config.yaml
d_model: 192
n_experts: 40
d_expert: 96
d_shared_expert: 128
activation: "swiglu"
router_z_loss: 0.001
router_bias: true
norm: "layernorm"
tie_embeddings: true
optimizer: "soap_variant"
lr: 0.00275
beta1: 0.95
beta2: 0.95
train_tokens: 386000000
Below are experts of layer 2 (counted from 0) of a mixture-of-experts language model. Rows are named router (the router's row for the expert), gate (a neuron's input weights, with its number), up (a neuron's input weights, with its number), down (a neuron's output weights, with its number) and show model dimensions 0-191. Each number is 500 + 25 x the weight over its row's rms, rounded and kept within 0 to 999. Numbers have three digits each.
Before each expert's rows: a language model's description of what the expert responds to. This comes from a sample of Wikipedia text that the model never trained on.

# expert 9
What it handles: Topic nouns and adjectives. Common nouns and adjectives after the, a or his naming a field or role, like music, film, government, military, studio, composer.
router:531479521495539520479488448493498519509476543447471471528483462466469473497503520513469443505475486485501507518513503487489500468537516494539487525506458461514545498531506507503480521503504451518457495445536505463487471465471537511515478489481550496535531541517513509482512482457525546542525495478479474477491539498545521526501488476482502513490482561502510495480499527497475548518484467542519484468481510502488521538483514510507528464477467507485523540508488518520439503544468499468492469483513502528486493509526476525502467490493487498513501484516504478495488462480532523514
gate1:488505487494527511528509505505514489440502496499465514505541519479494533510460499549508482522480453465530517522500509501503469482473484459520518476530477487493469494541499519505515498506507461484471503510504509514516515482518502548531474450501481497493465476539484488473485473454502532449500514483518485516541491477541476487479484485510498530477518477503526491490461512507502497527496425514522537538496526516524480533518469477480499496473505509484510472519461499476472485470536472475465507472591505536531538487516450520485444448508492492494489521531530512507505471511460485523
up1:522478503525542520488480501513476490538447540513501505479491501521472511488515520481454553461519546523513518523541490529546522501514519469494512574491517496488544533455458504488538513511546493508512496494503478491485523506515495496501496493489480496518438492524505465530480486556459481514527510525475477501492533517487508439492527541463507528491477503499551505562485546492491493518480515522496485488510485487503485499480520547521490518510471500553514530494495522481478485529482481494487497511453474478506489554452493493481497543516527472522534514503508499505474532494524458509
down1:483497541506498501545513490451514496529501459500505504514488485467504499480463511488499511507536525517459510506499503517499529476537492519465544508505539489508465497498498504525461502519475465513496528548505517526502476491521476498481472506494517453461541463500495500542497466500563472496499526481525508474538542507497491529480530499529537466525508514491450510458532491473491528480480499500477503504532504527526537516533473491489554525434495541501525498503498516468515539517488516474480443509545527493454541487541540534501499481458490519493498496483496504447477538475492461489
gate2:500501480471515538462515463477514479498502508520488483562547447510536523484456547531517465499508493484513518509484514543492493512490488447462466502478473485453525520516534471510549518532510497487516523521532534480492451523507508511502469499469526545501533543489496494488503497473532485548496457523503479504471497497536484480468471538474498474519488507480467455502472525503481538505436527512516513509515492523446471476494514506522510508509523484518518496509490506512494483519480540530509523473509511480506489494533506511484500470492454503539447489532438512519475514521485533469
up2:485495465514478496486504525498507520502477491473498462486526528509497543488478452480497479507451501505553489505515472547477478489463470492500488499492458506551441481502503470539458481480477469460495484503500534522491505505482525433477514485497516507488526558509541479496481490496521456532477490446488539503521498472497500576534510488483500472479526500491499491457483525482506500469456501469541502488498525508494509489445462473505467478494498512521509511538504456503514502469520557487487497542512520522479493492488510542495503520521474457529525547535525501464494527489491514512
down2:495494457520535480543547497500503485495492500496474494526502479529483503485522484494545506525508489525520552513511478456547487495533475467479547449507529493496527465497540523505498494501470513484501541442481466472475529485486482504524536498501512488498518491510505488528500524527518520505494510490510455485512499469416482472513457504477500489510493496506504504510469514507440528517508491514538496466490484462544521465473489532494517529460512486459569501518512548500483496516528441502550528477514546498497471508509523510485512476532502512472508507478479486543482485455480464500
gate3:467481513576511477519490517512491523479483509517526521452537523508499495496514530507470473497486483479499499522469477503447491466501528526523522441491510482500543495487460523510522511514516569512473466512488518535504486471525501539530536501478513534433477487500472474483547509523513503481469492481500483425486481476538499546470494490523496538513467541487519459493532511495509513483511525460486473482486541514500489526519530512513519444501518485487548559520521537485506527483486522483469516496519502521523461500510521472503466495494515486485505515489495508455459506484510497486
up3:557473451536540517443522483488545530494477490502513493544489480454455500449525487525478488484517475512506528507461507463492488501480514484494517514530494489517488490457499500499507514502461513480457506489493543510512457512539505499525503487479525524517495515481515524498507509502518523528491511467546486463505512506481474537477471495503539493490502559526483481514491542530480481547469468488544504503484506496480501507488491511471506503505533458533564471527482503462479502505515525518481559459487518512562487502468519488495464472506517438508500539513513502536490520512484468460
down3:453491539461510515526510488498486488451489530488491487489487520499510441527541493494528493546518453508495536503448520480521511502504519504464533519524503499493453489497509496511538537502525528448492467502486548473510496525478471486512509502512498482490495491492517497530524518496520533495509535487487536486496485491496495508547520512507537513521452501475473522535501507495496463528490502489483526494560484501455520528544467496489531494481521479565488542412472457494484507492531485438508519507499464506507512528542455475515519490544487462526494489503507535498500497464489503502
gate4:483497545542501531504464478523498485498504481462480492491486513535481514506513503471481507500507484502432522526527491471476488530497528510523516542469509495500521548511531455458515478511508539501487456467525515489450494483500522541516513494485524478513494545494477511462545521502509464489501529531471510490465535474531514466482469479518550516567512506503517498472540521464464493479525506472507517510483481519547514521478492517474529471487510489507475492515506474470472483554480509519550563484488506498490558477493530517498509472494483482503490521548521532501551485491463514487
up4:487563529532544485488502487550555505512503523517484494487498485483528539506510506522472476522490505493491516495552522503461514491469512507532544504501482470468477537519484533451474478517516468501447505507542531492481463552488494526507488474479516498563488544527503487458507518494530510512466498497499494515506481504559499464492500537487507485510512523493528487496519552499498528499460499499500485485512502487519503502500477484492541445526495522498479497503502497511470472505443525465516480532530531531533516493505571502510488468508501472493481519536521500495547511538436491471
down4:485532506505463521496497507503494468510525511479506506536511510514538504538507527506520500542495534471475471544542477512466523513481462470474518515495538463481491500543495473521506552508527490500537488526545488481507502507497502434531462499513480504467533555490554446477552508533512508527502466494476513505537499498510506509510466535501474516504506489476487525500547508509530538536469528443498506509514503492524538487506498499528495550513542468534443503507515522493483496491474531530501495461454493509491521508504499514539480515479498524494530488494551475460474511520498528547
gate5:516511516511524497490514478525497456496496491512478473415466495538521454507522498509485510482435509461511555563524506494508458496481492492444498516517528478490505508493516497486482490461481480488539453503503489496541484510452514465537462502469473492508489507505509519498517465494491529478470551497511463513502545502490464531512505541492500502489534522532522456481498495504454464473526538510493474455524495500491501517491542511513524519463449539495467519490508494503464476545472549491492505504535524523551528478490485504470500474517487508512462505506502482480462509483491494494
up5:478506501503498503508482488506468520499464510478515501516477537487491496498502506488502558469506489540497473464433507488506505555486464527508498526489518516470459491481509504502529522528534498522516460488456517490508466502485427527492506458502511468478492485492465482515521555544469429478511505505500503480500544503490545475520463452462474497535464462456459506538528498505502506457506508511525491495490483512494565491451477498480487493509515491483550480511494511491534506483489485504503484529458485497494516469483514508559467506499518472464526518457488500531501471475516483522
down5:496549485467485484477531484483513518482423509504492497498576518514481471504462480489484510509503490498473492534495510497525516497462458507453469517524496501490517514487507481497480486513489495507541479513487477464504483491487522470501478500515503538494520514495497498446501524504505539503516534522509529501478464491595485492499452511506470513552540486533535522456489526523496486462531523538509444479513480468513507484474478516514500483496513512506530515469474535465499538520462499523470537493503503571490503492525462504498506528445518495465496514526528526507526474476506470493
gate6:500474528469535481506511458515452470553524517505468481535519515478470467488508514532504512497512501520538523511450450483489503486507506527496473514452495451495499475479512500462489498442464487504514493480508538513515465520492483512521457468458519505504492526438472505534501508469507511527537524508493485526529553541511531505513488486486513488519525536470517510487509500507479506509453463507530509473484474470523485524503507469512540474497502510488463538531551522482487478484448498467459537507512538467496482474500523467487521468480498512500472465514501532463483494552499541505
up6:495541480490470536510510536521501511484511484475512523475488491517499522488492498436504498480482474477478480485596510529539469506508481509497524479549489521548486484503441511514491506546493523468489524499512508514471533458480504479497518528527500487450498506516523505515507530518500507478469498511510509474487429498483470508513464494465517497508485486500507515512500526513512459439516528496481483496525498508484511518501467500528470520456530483480520481465462458532520504538553498553535525522507464539529487510478471522543458509492514471488479526506480484510499463477540477474
down6:518479557525515509501455466532513484531493478466482512531485469499520519490488502534527490487505487491547525455458503480497485470498502498525540459497549512504500523497493492462503541518487528491497469534501481510474498515473519514453565516493513477465499520523481489428474501498477496508502445493485516499537501521469514498497515496512504506485531519542499491477484494500515506470462502472474529493486492528463481506471562520517533499526484497486471498504492513503568483498501493467532498428490528489501500483508506470469493499469534577505477531475541498513545456508467523491
gate7:520443483492465536509485482531498486533494535499524508545500488505457490442541473489520437547556458475518509554482514470473544493511503513442464525516517524487496478541516500458485485465486496501490531480503469486522515445488537545504496502509487477483495483501501494497507539493510507488524519478494480498499479497533509499514525505488491503461488517534483491508471492485511517500470485505500531530489507490489514531554494471500529514481534542530491508537508507495460493522488529506478494480501478561478505528485493474487428490468490478518444463522474513520521503539508531472
up7:494494517498570482515519500490510472492499490533530446495477535519486482477504516498497493500480504504465589506518483523456475495469506480503539558510452454531501503496552460498507529497506542509530466489459488499478480512525523468495522512512527524512478490485485530511521534492475501509508490493520509505479535476523483523476488505501520510501503480476466492518470487451496525475502463524492523524483473512504481437473461534542504547493484488545504503495470502500494521502528524561510505505514511502526475492489482496498499461529476571448554530509503473489508471497510463507
down7:495482502522453492506495516532533496503498516482527509463512516489513481488489543534473498505552532464488533509513522512481528468529494533491482538504513460484464467516492529512499533512536523504526474499547533481522509514497512486490512562520512515543520509452488482527514472538497469469504447493498528496515464515493535517522517466466500507509471502469505444495518520459527491477507511515490502515543525511487535490537550508494453518489514480543529517473505487464513473510470479504491461507478474496493445489450528504467438489534522463529474503455519521514524506482510543503
gate8:473471504471507506464547507512519459502524544505473513522531517492496529480530512532500472471529500491497503503530534502433491465569525478486515474487542481503548520496459486533525449485516517530506493473476515521479513487523530526472538528512493568529490509515552500487499511488486505536488479500522462523514496511495498507475528534484475503469482510516515483542476517464520486498500475472505473524475514531517521515523529499518476497468488495486497528469480511470482539552475537475512434475475487502514532524572503504500496536492527519485518511463469488534498488530512485492
up8:463473482529479532445523503520520483482544459477508500525525495515456500487502478488503461453533471474507530504528510479469491494470521498517466517497481471503525475481472429558474469485482517483517500462534443507497541506508536502482492497576507537512513495475500499495501463522497501498514484519489496526476516525498484526516520496484441545494491527487492503511536483485504506479507491453547459555505520531498464491464551473504512444510475482495489515487486495498470501519492522467470515500506455496536490509489485522521543525508486502544504514514463469513497496529504464505
down8:500487490527494479499471445489474540538507478518516483496506444505520528494518466489482463482513540496518487529499484483525494488460534507484516500480482500484484507513536515463505496474480490509496514450528422466533514467490534480504532514488475502481502541441491485501531501503486527506441462554511513483484500479480467444560499542537515527517520512500494520492487501490491515469484483496479482491486547508486532449530478494500500478479498506534510520501457465450479484490487501438491498496535517489538479440494471483489531486495479512513459531535482527493505484473495487509
gate9:456489485530482526471488489503551485498533517490497520531514522556470495482527466482469468485457546478495483500518503513506543521491455482520503503504527509477515502473524533514486518491490512504509475539529498485494491521520523473488549511485511489521531523458539517489484527481483481538488490503505513517500535505529462483466478475499522454531549503480517473512521492497539489528541529494518529510482464505467529449495509494485480501530500517472455517481466538508496488510533446450468504505507518477535484497515495503470445537493475487530445480533542514525433522492512535506
up9:513482517487488467522494494475497535476526500487491493477527472504474516518482461465507510488501474488498514511471530493530490472486523526440478478549470516503505478530511516462512498524503534502512489515439465525510480446491454496508439482480450478483513454480520473509503492456517500490556474478481457503508505453465538551549496492507474522481500488530462523534507517481507493531538516483497496491536512495502455523492509486511490526519515481522483518511510519502493534492501505517517525521475459494484469505481534526495512493525492548448449486520521523467573449520502496498
down9:450524472500455521491500507501496472505552497502491490508535506475497518526519494454514464515508446518489483526501481500493530488524523534518520533489502493497485470447500525473502521496554481522489489510512472489511518500508525480510479511500473490490453486515513524508493480512473483554504539555461523549543524530536532451464482475525502468532492571491463499480537441465488511526486522528495533470479474513504514490494527496482502488540541508491547493494490495500515463490473491508475518468513467526430489498529539475490501510513486483476495487509490524511437521508515530500
gate10:500469504459489487487501521462505467485532505515484489476518467506517494474488503507512479529509486479516466478470495461485525485536521493500472529516480513486516494468522516462495514510503495515543483491514498467562499516490513489516477480463496521491516508512485513489481455513513467510543466524478505490482458443476473485544498499472470490496502496482505505547533511509490510517470499433539480484442507534500510510492486539489451484558511498489524492473492530537506502584537488522482482556483553515466528525492551549510467535471521531476489467503542464502496510498502496493
up10:531515495503451533488492507565494496496481530452558486514499464518494489564510487483488513507560504497527511525511514507482509539533517503465515477470500533496484491517459532525459473460493517501481513514511478494449501454486481523485514485482481462492448466490495472514468519485499493507456551444495524473540513498495478507466508477514566502512476480514514478492496483534473504484544487533532562483510477511501521495511493515528504528497482484495508521510503473485507497526463490513452497469485517509479482485503472461483484509550463451511511533463512527469531474487498493510
down10:452543519489497476559480519492519512510518563532528477510505484475508486531539490505524468498488498488500472474501482494495514519500548561487455493505530474515495531498510493501477485526482494497513521492541475523515493491512468508483503478478508509499519505489493500479464541502499529530496532484484517474551456469484454533457466509517531519505479522479501504484469552458496481510515503553506522474467477487519514562500446523489477533534501479466498520532480534492481471497476510484499520474510512462510496514550490472486556489486499490489464469454450477485471480533498455505
gate11:505546511507518507509541477503491467505504501523513513492495535503482490517505534463511484494571531484464523478484500483477499482525498473494486490519495494493500508485495516512470535531539438503481504488511488512504511498472506499472524478468525519532499534451488449431464504562510498538538521502518457494489532522526517486486565519526456500489529503518503510527489501509467528499452483508515465519463572518527499487479459519483507482510542519485506516512505529486473517498461472489547489496486496551467482525470500468499490465504500494498470498497482470487447462539540483523
up11:485490486521500448510506520478500499500488496544531482488512485489504524524492451522473547463447475549513470517528485536526529570482521500514530509487476513523518539499491486513516465479471509497510532509443509523513504505520548515483514535522467479510463459533526536507513455490482511462471496489463546483506530507506478529483438523492536514496527480471492493461519452491493488475476453517519518449522484487447517477547525526534490516512492480496496531468497509521517529518491496504478480506513511514528481481544493529521471510488522493536519554496498508503507521495471530521
down11:473532518538506526537509554498442470478494490521466527479507523522483496490509530483517488499511556462513497508502495526472530495508494529482495518477491465503477432498475481524507507485510450463500483469490475481517532507482493472508547446480518503525487498479475456499471506478491493547488459534528528474525484513519482515474522453523483553541495502511492458516521493489472537520463517530508479494487549527512500499460452531479533507477476540523531491491521470451508489488483461484493472483510493500471483457470516490513507504457488499516550508484511471506490497542473464498
gate12:487484521524528507510466470508504485498519519474477460447471517496493485533471507509486538499440512478541457571522539466432486517472478491540471484508479469455508474526520538508532467478495504504499486480481453500540454500483525474488505510542487522499490497499483503461496526496484508502493522482473483459494478511473497551507512493485531483476542531488495499538450472539487505515525479493512528494487454517511561506507516493522494525538510508511508482527500504509489507525481507533495521513458519507473492506522504468490481522495501479447470515520535496499538519492491578503
up12:500479514538518476503465516509490521544577504553530526482500509531518529501478502511497538511488534471510517577520501513530508481508472493509523491468524498504516444495423527498470477518457468483525528517439480519520490478487514491510483501543500533514474496528464467464521490498500507510503488516483473522474511462509482534539486497483529501468534510511491508506455475518494528525515508480515490424480487487506524476507490493484508530516521496473470464509502451500482501548486514525465517504501510486469490515501501511519484484502473420515502454483513499517509540511492479510
down12:518466477517533516494492536508527466487479509477519491536506512487523521453498479501518477536435483500503511497465505480520506489527514499503489479483470517467437478535523482513450535539510517516494494501551559498514475525488464496495460461480456461460494563506512507525506486477472529562507501528464500515504470496497478512488472521484474533489519512477514485484505496456520461489493538547508507482489498479530496481488512485525490517520458478476504477481513501506500499453489519476513537465487496468530493461472500497513505493574550476509469515510434521521488507501505502475
gate13:515474542489516496486517513511488507496468505483479522477477503441469476495476514487469508476478463518495493475509500499451509543490531520453497461445461506497515484522514516481467468500494484553489493517482485519544543485483489500494511509504465471536515524483457527561507524511521488488488503500490451510503479469478509537550517529480514538492528499526488519474502504513512527467424471470512486504462456502519508492456530493498493465514449555502482526497502486524469528506511520496517512492529472513496440484534496499529464493505550500513486494528514540519493530502552475522
up13:473497518501532536506508446503511478497486507489515522494508528508481469537498470518514468499457488509466527532555525494494512484475523496494544479500525494555522513461528483508523494529504477500486531532464523501435511535498491509550458546464544539462517490519476494491509504493469447514472500529502504512473500563501512506496500494534492492470471466474513516516495524461522461493446506501520552507503532498502504502514447539531520505466525474512522501499504525503540492492510482492467484466538503526520514520479532529509480479458511441516509525485506520497502499536442482487
down13:528502452513517450463507471490476488498474502499512484485474531501500496498541498512481488519483462503575463515519508522476473543479458502464498538531548492510509518520584507518491500472526460513516562479455515502459517490477485543505452516507514510484459470465504524538502521527503479518514518463484520510498502511464481477495466508501523473507484527473508523520471505526467503510480520508524537499464460509503523527520525472497547485472487521532491509521537541506472516505523505483525529480486535490494483501465482484527437493501506491482522480452508472500481503510458485496
gate14:450529497507506496475479504506478540476490516527495485502496519505474479481491469498519484492487526505456484498517476487505521526534488471523519509460479483498533508505526474527475496447468493467454498469532512488474503475501518468509543551546503535481506558484535488476530510472483486552502501493500512505491505469489542504491459486510473474537498558488525488512437470486514530490519548517463513530474470497478501468464497525498455515501501496480507536510523479528480485519501509452487516455476496534505446475525475457566482489517476491466482502500543473518507543479518516511
up14:434522501499511481481495496494487530478470484507484480495504492502478508514521493528528521524500524524470538498532507500489513470523494468493506499497498508499475515509474476520503520487460485453482500450554492494471504508502497459526546508528482530492522548507520485497487518528480511536494489526503493484509510466496496519485485464458488495539547573493469527507455526497506496470521534512485507514451501498473510449449494522525468472527493491465489521476508478505439432514501478495514502464494495516517459465489486469561494476519439454480485500519527482516508529477504560515
down14:510516482512504538498518519526459467515500510490533549412514472488483523491537489496553508508490505493481503515453489461479507530518525496457525462488496469482458490529496492536491512512458545565534528537503463470519499500492550508510514483498481541509485520511491454485512521502496501475446514535462526509536452507510444503504505525503494504458531500514473494511485515499497491533506496470511491497484528507501501475528489451490520497474511459541470469520516539480524485492491504501523528480520543499557516514471537508523492509501510505529487500482486505546563479513486496495
gate15:486483520509537479464528492481488514549536528533495510521517510511476520535516457528505473487491486477463532577488493502505515534471548514504503512468488515525484478469464501456516467483472499481521454549487505493480510503479516478471506504517483462501528482501471497480516514502476478490507509517513492491469539513490459535481489490511458493505524492519536460504511511455499502483502490469497464515482451551505481506455515533456501523500500498459514501492470500538479495476491539489509488477491525565480514453503538505464540446524462493501515556518505499447540468506499493520
up15:466532484512459541541556491521493517489460502498530475527506463501469496500483540515532497509500492514475515486495524525489537474516496523510493487517476469482542524519487469524514509545487485440490511500489422519519506520476466528488520507491529509507482506550476502461480470484492490503457471536496519500506500509520499488477515503485505501502500443511521528518460476497483517508528483535466515487486504518506493473497495478495490466519484544552536522534515510497528538495453481491525419460483462460527486480500465494509519520482503507487522510536507441505526537526520548517
down15:480524524496499468502471466524484513519495512479466550508487492512482491455498542525482531457506505526454472478471488470498476474479491524448494497488488502487510454490520496485527491508504524436500470480500495480518503451477492525505572496478531520524524538482525514501519443455503502473520499512521532476514483505515493538470488451513513503476512525507511538532483500482483500481556507487539521469506521513503487487503498537488479467497491492517456537502515479519482497461509486543505501453486482496522484487507499481490535506480473541587563509519488509512510453528514484533
gate16:486509518464496524487502490490472506475529495513492480516486499447516494518508480454480470500446529489531511486502442494471501512504485464534484479504463487512525526500494439534540509498490487491513483454511506489543474543477520498523541547561487519508489476501438453533462466516520488548465505497467507477448493491507528521485507523476496507510491540481492499513450516508493520539514448498526498511485512514490522490510519531514486471510521496522461535522520470514470486514519530457537436457565519487479500523513507479496512497481540487498500482525500474535509492485486491510
up16:512555499508494503494500514507517479503537506486500484472504479519439503507511499514469527501547466493460528488472531506533493499498500513470513532508527508492499496506503530493509492516495507476508521530504467491505543494550444518466465513470509531492503529517557526486540517482464555449534508476553523491558487498463461473524482473517509512481528467524524500485512529469526480508471529537458536492510500490516490508484490457487508549537476509465496487511501496501539478490479479523510540550477467515494469476521505506507534552504471574514494476496497542480480493516529491501
down16:473479504528492517487501486506547491507487486550464457488501520518514496458500491520442502486483516490484530489459478523545501491528490476555495488526532504519511515500506484520489515516477474514481487478499519487502509536484480548486521488469493511561508528504470494533505488505548518502493490460485505505477534462525498531521469552507511496507460525449475509496491408541503469506530499463458522512490511506493517468472486507532494490505464453489524514515468515507497562496450499491476506439476502499485515505515501519543526450468483460468519500503501509489494517505496556525
gate17:504491498544506484499491511468474489533514467521475524497533505479447499501487538502495496540513493482492479499487471499498513521518461441513522531469508502477560493496537496516510485514492524461470493487441534523512544505490476479515486491519538522513453510534493484516501513464462451538530482517487543506478517466516518481536516517490507545516518526530566518477500490530461520473520469461522513548482454507493481455526543495509485501509517535497505518533497509514477484551545487469491501487478519518513495507531530456496526534518517496456510482514569492497469493492518498500
up17:497526457545496500561519501465477488497494518497449507486529489497509523516556519519489493526535469498475507509505470551523507550486516444469510507519441528459505448480526552535513496473547502506488518496485530513475510518489496539493526488515486513516495489510494468478493511528493483527500503488505454511528524453555543519534510504518500512492495468503527537519502502509451486500484491503546501552497514517496499493475516480565508501512508502511460504487512508520538473514515459481510508444475474466514491467559477470513470510517490489545515499481520506478494525476484534479
down17:510539510471510513474478538505462522490532503510497517482477481536553528495459507556515481506498551472506487502525524463457539508474510493501523456511489498558507561473496482499492470471519495467491499506516519488489513511493532479532493494546493481519493467509524504505507505542468531445465498469514475523475533517544431524522489511532460465501468460492469517523525521514454483517477527464501470490521470508505489491472474516474516534474515505492513487550507515469499497514499504498484544535525485502496473484480500505492495532506508509469454512520500525521512543453553513481
gate18:540441509519526541498480478538495500522510521463516534518507501495488484499510479476529467560519509506535543509455515518494537476508488498492512517493532479521501493526541521515472556541508514498481480525484500517496501473504547512479501491500514486483486527499508493452522454483532527503523517510462495510536516465488477461481520535513510473476495505451493510524446515534475457504503475511515508463522478462510472530536502452495525491488540504534503540495447564528482508483496532504483508495474489531457535490465503449530490480484511474470493522527447476503480484501473492476
up18:472522475507545504499507486518505464520524508508539492539470533487502543480479465526480501466483510527525478538508486512511552526539505516462499519431498535500523500483548504478487501451515488557484494508473472483459503483470485460498484501493481517511540517499498550520492553493499474515559497523512463482487485509498502518460516462462521452454507519532501512561480485472503496511523532514521529496509525493529502457488481483477457478504505515533484502491513507512517515473489485506500526499462471494520505495489536482492471493451477490546470478459499542471472460485481479527
down18:499507475519492488513518509509480549471487501535487522517500547541512538475527458506522469494491523534479503510544468465473517447521485513515574511496449496531517531473522518469504469516477543465493504482538497462489505516512510480497527511513494498505530487492493458478520529510526522471487495518502548491475487501503495506528497466509463502511494509489504463495515463423501531507502457495475537512534510521496489515486544495522486453440487478522498496512481538524533454543483479487571503478484490552486496460511488487479503446508471479504468494512511475521503502502465500509
gate19:506511499491485533503513490535469462514471523459492517513437490501513466464467476499516474475482509513510524465520501529484473533497477471570537503535486506540492574538514494433481499508514507501456544509508473515515442483507523499508493520515547502542516527495494489486502488522463518523493521506494494493488464496496524451488478483491466506537490509503481497485478510511475495471483489538522484521523478508521523499477458498508491499457498448486508477504492513525400472488520517479456506494518513507528459495514502515503521502512483529496497473487495494533428515482469490491
up19:457511532493490520507478498506479498554485504463490505512456472507490516501476512484491461491527519516511483525514468499478477489543495474529511568517463542508547534528504510475522510513511471510446529501500502526518474495508523481495490507514545552508541512486483502524515491530471498510490509533476494486467498497487495507517475462536473537537480542520542504506490515523483492493520478555530516532499505528516495526530484505476485522470476481474504492493491522538401445508521546503458504488491509471526470446543525517524501524505484473505516513527502521556487497532484504494
down19:532507460490485496503510484534509478513493505556483506500561484489501519528488507459485478508498495497512499524505515478428503501438521563502444513473496464525499495522457518522566509439490508460512473482542472537512504503481553535456481450509533439541515482436505499546488468519492490498502471493495501488484514497498507497502537491516502504512541431473490526498511502524542489499514493514477485494466496514482490508526525519467507490523502507487495514484490501483524508549504507569500497504506482493494513492490534487476484478545503511511512503487521493480516463501515466510
gate20:527489477458575497490454441521504489471467508514509499533519497482503538464516490499483497546464504519508500514529497497531484496494505479496494472514467464511548510512520488492521509480530474533518529486507484470457493456511509475503563492526538488511490499479491490493470510484456475549478522498482448492439511508510485473529460485486495532528520528514569487466520487472482507496523470493489482475496478543474546510504481536466464494501491487522474548491539516527484497530524499492507506450507535471491485509482532512542496524488446503468539500512500532509494486480512506475
up20:507491509498448532516516521464509506471566492501490469487446531506459488487496516504510495473519498510507469471486509503534521502488522499517486530478494534540436510496468516519498507477473507463481505527504490510476527545471508485472441534495488474437518496481506491517531530480469475500557502530536532512545495496487459503459517489518505450486496476459437488503510509504496501490508496491460564457489487488516428507516488464532512498500525549513534505490511531475530507465484493481467510533486504525522518484494515492506480499534460507544494509477483504483548499513500504503
down20:484489492556502478462492516538514452485527521453491514458489521502479487491539463493482524525514521521530490497477492514506500521532532516480510517517533514517480499497518466527458501442458501527518494487511504553480510499532514501516521487492524509485500488484454504518532465532439506480508550505463475503453529496503461525491496517480492558533534497541531473496502532481474491462526470502467477521471487482492472502515506525514495489483513463516464518508530474485474533513536519495456483555500534485532526455519527462536521525498504475500490508494546525532505530530516465478
gate21:499433484513492518453511507564508493506507519502513509509524538487500467489482559496500474531478472479474507466459466458496480483501454516513470527524454461462559528527508486478505520520511484507516526505487503482451483493514497494507480487484526522516522494509447497521522495521498476514497491480532479544511513503526484441517481490490498495505495470482463507522504467554484539555489494520485455484523474509522502492504498524490482520504480487482471553520469457509474508490504501465440471495534524499498532508510515513491501509477494505572480530492454523543514469484533475514
up21:492486480481508467479508482571538480510492525491481540487475530467504458499500506525496455523492469469530505453491491480516458493536489530476503510509497493482560537517506481460495498543510505502506539484503504494503535530519504501491500508481511493488511531486488511476520509469527501476486481494519468509517474484490472486503446478497490477521503503522464464511475486521481508517479486535496433475494503509546513534546451519472501488489512469496461555496424478519454477540514480449479476547516529494544472517490530510529476509454501498533476494494466548522496473496508477504
down21:455483474472516525507471517521501524497521494532492488457493473495546484499493508447537494504536514475559461512525486527491488508514484510503496495487506541509461520477506501544512524524520517522506462429471498442461503530483447497474485424540470532504442515453471517520489522480517491479521516492520519479479494533554535478500508475489508531517499439505478461521457482537508498534464495532495481527480498494515475487512499478504510505512530455499466486505459519509472499474482494526507478523533491502512521514491465495507498502483510496495513537523485502516456487473509469524
gate22:498461523514521522504522448471484445486468494479553504510471515460498509476486473521486527494495509519511484459510532473514459475531509540505519430535515481489491481495471471489472519493504547523483475473499514535510453537505554438524491519517507514503500523448470522497553528463512490503522514501521491485518517499503541539488493430472516507510517526476552486538486478496518506504480541520523475489508490497484475512470534491486506490498474505525521514474468473481492509540488556500508516476521545505539519481489517492516457502505492507510517524488498444501515496512518540475
up22:472484470469502514493555492520515489511481509458515506537484473483518556508552435517494496459548503478485430496506507473512535483512503495502532510499538506497515534501469482488478507502492496520488527501470469512496496452499477449493493468537505533526490493508479526489499482493477505478500533459519466506519439508558532537477520509496492499481462510529508502483452492473521546490482487515508464508517504489534429529527480537458488513460493500521479495507503516486493480495520511475484476480515507466483489600520513499498507521495472491515486480515510480493501488500477539472
down22:493485461501500527483479512517482525491491531524488523444508515495487544491523513497500564468484482476472494529508497509454446516523433435472483533466497479517465513524519483503469533501502477513469482503509506486555503459516533499501483543472506521513533533527489495536547525463533512490493491476464499506497522488479473507504541518528478509465559541515524515504470524494516505489546455499561520527487518456479532525500531506476515493522517500504498484477467465493471475471547465498506529493500477483501492480528541510515475513542482516495502495494514536517517480511519502531
gate23:528540519477503444476509490481576461477478503466522481490500479478493483510473522482490501490485487480501483542497523509477487504517511502543490500513514486458484520532514492499461534496551476501477526486490489504456499520494507491505513512536505523477494493515517533496522494508476474483523512508513504490489521453488467449481510513496551518506485526543474495503499500502487560527492473503530510542514483483492463473541499500522472475507484498481549502510460551509526504552520516553524538522481493518535494478495555508528486458515521561518511527563509495489472506541475522560
up23:526454523502518474483485475472505506488505523479486540531511527488519438478488531451541475505481522506533496517491514459500491493527490520459496506464455511540501519498513471510497519514513518534469480508533496486509521482520535469516514512515524483478501496517494475514513483473495550469468476479496511510548448504474516530526534536539508519498518539510553520455521527511527502480537505536512504448528467497481520510491548442474511509465528464467482485503487492492477446474500550498489503507514466515517452474478533467485449476478513511497498464486499518525509543513506503467
down23:488465464477480549473523495523512519481494505505516496515522488543474483498486488507538496498530515477518504505466475486507466464511486502446474478511545561518519520545526509498550515550513511489514466526496487518546517498551511524440443555478504512523502511456493470487505483495531470493499477448475457518525523532492506506546493503512451511479502484501513508506459482510505514503504510526532534474476514504528514517504423512518516527534524470501471494472477460479461512492501496518456507517493474473519484544482538525501477500470507489534475499480483491479516467501482475486
gate24:565536513528498519475496497509463506510494477481479461523543465518477470471457509534474487495453533522486477497534509490495487485520498499524540502518451479501535518504506487495519509479484486481477585484506522470494506472484547488532499479503549527506497505510460494503518493458525518515482479473478496508501500457555537492531436487504494513479458513465519477541493523534478473484497496506451500460470458472478488467504537477532476482503501502503535522501498473541424478498509499450479518507477518477503498492524475475503468528486513496473513512531521488496520523520486510497
up24:480465487495460459504521534482492477493536553518517522441448552471512511531529501490541537484550503480500511493504473514522504527491479512500445483512543505510465478468503541530485538514511507512506459475492497520483503504511472535479547519459528443476516520509518499518500505549495484496485499504547474470556496505426494482504518480528483479510518479544524483497484473522545523479461466523509508510518495495517504497500533487475489511475478539469498470550481496473560500480513483515472472489516478521514511474490558504485528499526510488518498484487483507508492504501534507512
down24:487568557516540523507495527483481472512533490523515516506516508511560470514476505532505521484488527485478485480523490543547542507462533488486498506466477492491464490495502505479574509491495510502514516479512478506512543532465474495506512493509519479526498525513497433474492483486499502500453480478475552433528518527505503481504528500537510512499482489505521479568523506512512451503519507513461492505516455531514527484537515509481508502465486495487478483469524456503539426487507473473531493511494483497504472536483462521482462486513528492500493538489466510479504514502480481476